Weights of a small mixture-of-experts language model, trained from scratch on English Wikipedia: vocabulary 12615, a softmax router.
Below are experts of layer 5 (counted from 0) of a mixture-of-experts language model. Rows are named router (the router's row for the expert), up (a neuron's input weights, with its number), down (a neuron's output weights, with its number) and show model dimensions 0-95. Each number is 128 + 32 x the weight over its row's rms, rounded and kept within 0 to 255. Numbers have three digits each.
After each expert's rows: a language model's description of what the expert responds to. This comes from a sample of Wikipedia text that the model never trained on.

# expert 42
router:087112106117153195095192131131153096154174133114111103189104115156090146164172132152140092117114117132111155112132154109116125148148115138141111126131162080185161100167130083109154139172063088127112157133164128095177131075125141223118167181141185145180179136089111130081167107143134108137
up8:158155127107099146100099135116149139147135112151125120133150130157180137179153105157075121142149145185152104122169113123061126115112155130198117098127156099198104109158184061155114160129112121241107150133150183087138163083122102201131105132176122175132132131151131119062147201156196105145
down8:157138118161107140138119099093123114115113138097142108088123076150182095128149097051122126139121158121063094121154134160132092096115142121135164129139071137105148186153189153152131126214081116140209141071084162153151115165146141105124145104157153137115174086084159125104112151131150121110
What it handles: Line breaks ending wiki table rows and table header cells, such as Pld | W | L | Pts, Candidate | Votes, Apps | Goals.

# expert 54
router:111143159121074187158137139152105151169161103125129090138086107120073127167096105151137129123179138135133194090192142129098120187105157121111128149149154103144140177167160121175121087152121045116110133106187083199105165130122131136037159164151132150133167120119096157136119137146117130126
up4:115128154100153140128076112199120127167147163103159162155136132189121122082132131197129102169110139072109181129177188106149159209167160138143106079122181126163137150156139161148209080134193094132153127164090126126163131115133123103093157107188103092171109085115144081067160119194157195136
down4:119183140122160080150093156149162087155137110145174108082153134104163065095082149145123088083135179138077110135117074106122192112084153113142151096221162131123136093103126141121104157039093131107112117076097121168133105149117156112150132109165133121166112124140145155080144114113131196171
What it handles: Indefinite articles and possessive determiners before a noun phrase, often after verbs, such as took a, was a, his dream move, its.

# expert 32
router:109155175143143130110165068151141155117141139164078131096097097152138093150129133131121194111130124134198093152199185092158091127128112209143122140169106097138164123114125108080039075137074134122102090168152111192237122128148099135153098135109154082116146098132065111125140128140122110117
up0:126151067082153126104082122196115144157113175151089202105148161135101121132097113133147082120164112183087134112104139119111109117135081061115094110144032071114152120121121109134107104131105133125065206141105117153108096078135132104158170138114173084086158118076157097141132162162124186128
down0:107095132082053138089087099126150104117115130099156090112069132154084135062084099163160127104138072128128127155108101150085073028110118156131153124161144137115135107124139133152125136145150130168068113144126074089126076120108159170102120145128153178134127109128150083200122130193122144123
What it handles: The second piece of country, city and proper names after a capital initial, like Gu-at-emala, Gu-ern-sey, Tur-k-men, Seattle.

# expert 45
router:101113143120081114178138159162128130151133116126103085167084090155113129172193144119111151111202106179132188087190131185126109123122123141108120158164154098102147118179157149170150079129123100140051143116109113191153111051106102156103099133121139155129137078120135173127104151109139089132
up4:141091195111122120104130130097126115130100086138136110065205135191101128091154116114164130089118183140108132154149204123080134192139115113126110107177105101161136124155132136161054129141112137167150088147109105138103112137153113112156147156111126075125112054155145111075108186141108164157
down4:111177089086110115078101137178133093123139165144140113130129150158060113118085110126175103149102086130143110162135065100179105141127158170142109160143109125089156173176145077069138125114092113129094196174166122150125177110114142065097112084175147162178130108134074106150104172096132149153
What it handles: Adjectives and quantity words following a, the or a possessive, before a noun: small, large, great, new, original, same.

# expert 24
router:130094174187100148212153170185087121140144134108101071144071105163129076142168155144106182107144119180128131105173149191120122106149095134110128197167140082187144169123164130140082115118138103101073156091116127202209092072087135152098108080120172124167160120126144180099193142140113111102
up4:134120127185099139142124124100095132133108128143167208143119083143130188153149141123094123106126162135143119085136106155111125146162069140122078159127143083113099156138116077182087138161124138140086187217118054141161139128130087134130092135143103144093166154174149121180130123131132072144
down4:162141110136076081148088130162073109141113072103080155139108091112135162102106100136103122156095157130126166133124163131155170111163157111067205124119135148102143156119110163111064071101081120172117161121125109172179147134180066069104071122153073155104193190152159120129109090094131122181
What it handles: Word-final verb pieces completing past or progressive forms in narrative prose, such as -ed, -ing, -ated, as in hurried, bombed, donated.

# expert 40
router:065142143156135156139152138143156144120154096193113134130065112204147142110136135150073153077099147119108138088173168133113111161165136132159122116103072132109131150109186166156125023186119130158094143109130127118121085116155085192066174131121185096149135143026095172114143111138122131106
up4:180118147114132085113147141073065123174143124191132135158169123043083176124082149100148126126126129133138082101107101104117150165104153145157133159183163139079173105049157088199096160143130167100230123159105063118192152098119140153117116113130120090099134138097103120116112103152121142061
down4:155152128157110136173129145099147139174181156151099123063186135098105135128133154122108122154183131123095141189084089176131146135132152118134162091103157151114125127127097039048183052146150090125161143087158145122080164136087086088140143112166149138131112150130199142114146134162115222118
What it handles: Closing parentheses, quotes, brackets and apostrophes ending names, dates or titles in lists, such as 1957), "Kisko Tha Pata", y'all.

# expert 49
router:100160140184124160140140091129139195108133144104108156176135089107145119120180152138148092104170144139097142148141117162022118136148102183146139124112127112163165180154151120154120121146130128115117142088146072115117183069096141194086151174106137137130132136087130182086146106174175112101
up0:093139107135102170092208158124106106080151181095132130126141123112125077107155136152171160072114106153136100094132101112144122130166097140137132138187086149130137162073118124176149147175115111147067199155078080137138094108157182119145104115146188192154123136055142138125173124151116150138
down0:173166113136083101143085106176103048089103134109139118145112127186143134121153154105176113095147113097141146115103139136203111166144124163064125103160139133060131128183094151101130032158072163123115124142146129177089165135111121126109151152163134111136164130182135129098135150130140129146
What it handles: Line break tokens ending table rows, list items and infobox lines, especially after a closing pipe or parenthesis.

# expert 3
router:092103131158121135170125152158176113173174102177127148142157092180131131189191123148098167102117167189105148095188118165089125159141134130140107158123065120144131149162149118172130078176123101146147145057124166097140074058079084151130173141083173164117144107126121153143137132151147102108
up0:133151123163093152106164166114150184097114102200134100169165171206104107122167119059105148105130133158096128151162102152145150098102117142139043127138119143133101157126122119197134138217225174131104098151108168160156150166096149131196066117076123108139137135088168088138118122109155120100
down0:145121144124112153133152166147143144071096097114131108168059147085093172113096171191188118144120109152135136115108160156112132127162139099170118155111085106113113144104142177173053114076117131139091092134116124132134147133111172090127095106157132159201048114120090196062162095174140107089
What it handles: Subject pronouns and relative words opening a clause, often after a comma or period, before a verb: that, which, who, It, there.

# expert 20
router:078207169152146119127171128110147127116151112132108105087120103167149092165115125180139137097204159166095128081146164155068119138172159118116144164156116118136190179158152099133114114173145123117077148080103123129192120154167116152078135191106187112133172092079094151119151121110163079115
up4:105178177128107119090128112174124090123101140101139155122103146156146140154087144152136095146139109117118131113069125153157117160159138119061184157106083146161104175130119070118169131121125165192164162125094128103102107160111145145145138093096208118193157104081169138127138110123191112137
down4:105167111037178081224153155076158171123133143141118135063113083115124154091092129123121170203100113142101149130126115184131133098154152199144106085098143147081203091199130054147066166170169150133106122130126121147189140183108124128142164180215149137128131170072123113083147142040125121139
What it handles: Paragraph breaks, list dashes, table pipes and heading markers at the start of a new line or section, plus The openings.

# expert 12
router:134176152163119197117119110142188158127172137157089121175132102124133113130151176202111107127135139159115112064143119138051119141158153177126063121135110106140152161164169116130127137143107153102107120056128110130147160058150081160057164141132126128170118131100144175084161131188161149096
up8:118093153137092096166191152156115178172104172148133147083146118137130072136129152080103119099134135160053033142146081113158150110162117089073130074142130106113089144142115126169110065130162109145165088136095124145100159079123145146181179158167089117089132089114132129071144059098139148166
down8:145133150131157112181097140171088121145137198180168071098076131093101150147104132113133090111162144124130115062078130148100128121110171143146207158150118140195109041131127083130151192149154118186026162138093155141149155071128111084144170143101115103126107146185133160121119145133141138140
What it handles: Line breaks after sentences and around wiki section headings (== Early life ==), plus succession-box labels like Preceded by, Succeeded by.

# expert 39
router:137172132135135137118168063160119150171148153184128090114152118129130110142165172170113123081111126145171181144172119154104098120159133095147155135154089091134167189104119130150115121129136131124098150107121152096131173140080122159048164142060191154149131122119109088070172132073134090107
up0:163138100148125099136131157174096161099138135096123147127127151123184102131156111152106099107171137047148151065110192092152146114146132137116118057156152169099075172132106176133144114162076186124159126144126129173112133102104144161168116065190147089124113129134073140100127115174102113109
down0:106062138187103093101139139100101148149167087168125124151136140102153162179121114164089121110103064145136128069136178170135106116132095099133174131163097126115115089141065177047118113137194182161141104132144121073163088145169152173127149086174105041164157123084124130109142091159126124138
What it handles: Spaced tokens right before a year or date number: in, on, month names, list dashes, table pipes, (born, as in June 1966.

# expert 58
router:153135179157109141155184147151126145141177178162116160106106125156173127174111113109091135126192148124160149139124130160109104144163066184170159190190085093154149152122133110158095087119117068135165183145130108139197129109180114162097117093134147126127158086133049115132167127130131121064
up4:110114129112141108148142125149115119181177112123104154123089122121161099143070113136107169126113148153078144145107202170077138144096100177113120096121169192139158168114064085156171121154126137148151106169129107153152145126174110084120113138090120147132153125141086137112146138113194179110
down4:136116095110112077089166145119152129107115080112131149158187126114137087095118138168124134138096098070163131122157160122153135170159105155101115140082134104168111126096049136074127165124108086157129136125110148150101113140117142144089077169126130176094155138154179150227126146174095130161
What it handles: Middle pieces of Anglo or Germanic surnames after a first name, like Burn, Walk, Lind, She-p-herd, H-utch, Wood.

# expert 14
router:137164130112171102152131105180127136188119145163118119157072098174096170188202149159088111124133084143152133090128156132147116106097048128142111101158143078109117128153136067142106099136055136083160153094185080119185204127137129126142128118098114149098116046119120200098148070123139127081
up0:071113142157169135134166131142136170163093122123079141129161170118131065101086126154099165103090126095155141151118120139180102143085157179115172135155099125086123103156139129113129159147142102130174180111123103130133079172137133123147158139091138075132149116130108167142133094141144136139
down0:230130144156106114147100072104077181141166148108101126116159136135128109095083089178127145140140146144160194128142194135136123133135154138168123131205102127094107116136107146093098097154121160073181093147091116112180157179081130150100076111138104127106093138141113163172145139123077145137
What it handles: Word-internal pieces like ill, ul, ph, ect in ordinary and technical words, e.g. Cadillac, disulphide, Antarctica, incomplete, mill.

# expert 4
router:131173203133172123108181065129154181134115116131066111136082120155138187150103128119160133072104147138183142049133124100135107107123128170168170171182074076138122148125134119157059121160135138090145162161098135185194132132134153122115145149136105120139129066123074136121143140131164085097
up4:158104141154123171128098134164098148116208125129129062117126091148110123128159145160139174085048137069163156121129124144106076108182130118109125120188151175166088079124107107112153128135110095109156080096116118136085157133145106112108163150083098171138157138043140119136134160179101145170
down4:121150151133106161135153171100141165160115039118119132148088109165074103112117192139100141101043168135059124200134099091135141157158143133115131145147150153133175114088125157145116087153100099154121135117144069122198146120076091122159133105137098125138127108125172137113119117134128088142
What it handles: Word pieces inside Eastern European and other foreign personal or place names, often after a capital letter, such as Jó-z-sef, Z-aj-ečar, Nik-ol-ai.

# expert 34
router:122174120168107158141173126175165123127104092186098081130093051165119057168153103160078091170154112086196139130081148122141113177148115100180106089126113124198171171123108128111124153147097106091123133118101126119127162098147099160124137202115146096148185099149118118126140128157144097104
up4:101089176122171151158114119126081103125140100114128046081111091148166122119139191156077128120160078132113088118065132097101172163140131132221139088138115085119096132118108119166133131132102120084076085169183152133070150090156116196168146135154085188119110111140145143166154097199129129149
down4:130167087137098133131162056125098117103104084103109121108129068146072156095149117043128141208130103103075156111132056131129143097126176031161101126143137096112106108075105111092116106121118118108098141173083157138159102098056086150172175125134193134128110141112211109170131110134157175143
What it handles: First letter or word start after an opening parenthesis, line break or hyphen, often abbreviations and team names, like (A-BS, disc, acc, B-isc-uits.

# expert 56
router:119082148160141146205151106134129145169164097125092110145079114160100092155147175127075152137104170154121129108161167126108104146108056132171115177168132097165108202131110093134146094115141110041105155058152067147154180054160074135128123121109132110143150111081139164124183107150137129044
up12:179125180110069095197143124144131131141121136160139126140162086180055185120142132131136090098138102099094151111167100154169102077102123152144126173144128109122109094097145095124099191201190140112166097135126202223193123124114109144167142097135147128080117130068150084129170130105130138055
down12:071169137121105133142107073110145095137085148120136124106064096155100123130071089200132131145118114216105195149122109111114101106141117171168194130094147155134158169143128129159091147138107121109142106147170122129144143066173121163178095157119095099093146111170091113093118121142191098106
What it handles: Suffixes of medical, anatomical and biological words, like -al, -ary, -ular, -ological, -ensis, e.g. temporal, pulmonary, ventricular.

# expert 15
router:085136121159095204162130130124143107138156094138118127179144080161119107152192104118098170075178193172086137068192117120112136102147094126131122196173097097176139162142117153174112098130115076114127134111170115123163105113066138146122143150114113134149141109109113101143153109148143147086
up0:101076116112133105116126152160080160119123122058095060066171151184112143113118132109095149094110115122110126102132110048115140167139116125156139195111129118118195170168078099140090075153142143126124116124183149157132121159144112131130155143111077177092129132136122114079076091168162202112
down0:101155048102131091117170113144156140078150105136146136124086110108124100152110083112084139086116103195137130177141043113111142098099097151128153139090149148087137105124152104137183093134073060082120137172158129116118127162132095132115135138106179113170159113156125113159153133097162149159
What it handles: Object pronouns after verbs like made or elected (them, it, him, himself), plus plural and verb-ending pieces like -s, -es, -ers.

# expert 25
router:123137158140093121170142112145122162160166091099125123203094129143142088149166188127072175097218144136079182069147147172097121141164122092178138122147130102149106142057076115133123071103139148102066148089165122117137142107111114107090124139116159140129104104098120103124126086117201123060
up0:073126084153141143154111093158183131155122152062177098163078138083125107067081155074139154125162081154146084114048146208066114111098112110111119111111102138185136099090068148128110120150158100147128138166140126074139181094094165126101124104117166109120122094113150115152158184128061071104
down0:156088067131111126126096127119126024159147151112093130127134120132138190096122165133216116121111127089118137104088128199057152098117162144149163151201110168083105152093152121089114075172178128126098089143111180147083159103099105063158112106117043064115141124184183154148126147145086138085
What it handles: Words introducing names or examples, like named, called, known as, such as, List of, plus Location in place infoboxes.

# expert 21
router:120160128171079149103174137095138134144148126085118099134131119152100125157078095149098133096191162124180156152111157116109098152155132203155086123158113128183144147158172138126101156200093066140093152136131129136125132144186091116102083127104123142167132108061147128143131076080177126089
up0:165149147148130171158077122173115084102134155107104173163146075150144134193150149162135113168194075146157148118112160129108057118156095187116125126147132175146156135131130104118070149102164148184137115083092115114127160143138139065119145149123145061208130116175112159152099099089182123124
down0:156153186131093116121173136057140178106138100081172154150104144124125108119107149091158099125160115139157170179148146137118086104087075190104122149201106140114078086061060090135104153120138147136151082133211148145137066123150146121153153122108159080187086171100133087172118122084168118116
What it handles: Vowel capitals and the pronoun I starting a word or sentence, often after a hyphen, quote or line break: A, I, O, U, An.

# expert 1
router:110151100143091136114142168108184143155096114104057047150127049187095084194131179121075087139156141129119124155092146095099114147139093134156136146159126129156139146142096052118124116204125073056137124147125119082088145102160080125093170156106140160156153120102094151116135083088128132063
up0:068147046142154128121121123119128147143182170110152082146107186235130212180110129121160128135114108107148150115150132135135122116128192093122125133108122144110132105168128150130133107150100104089108134134150083140129139109112111094149167074170127102105132089122113124116151079116155096144
down0:118099153150182177116162177108153119088168156079132145120147131118133157127110147149141174182155085179160131119148079163168092144129137110148090138145095125120121106128123157111095108138103110132071151122186164164213089087069117087127084179180146115122137181062194120136135216156171154102
What it handles: First piece of a longer word, often p, t, comp, dep, rep, also -P after list dashes in chemistry and protein infoboxes (PubChem, Pfam).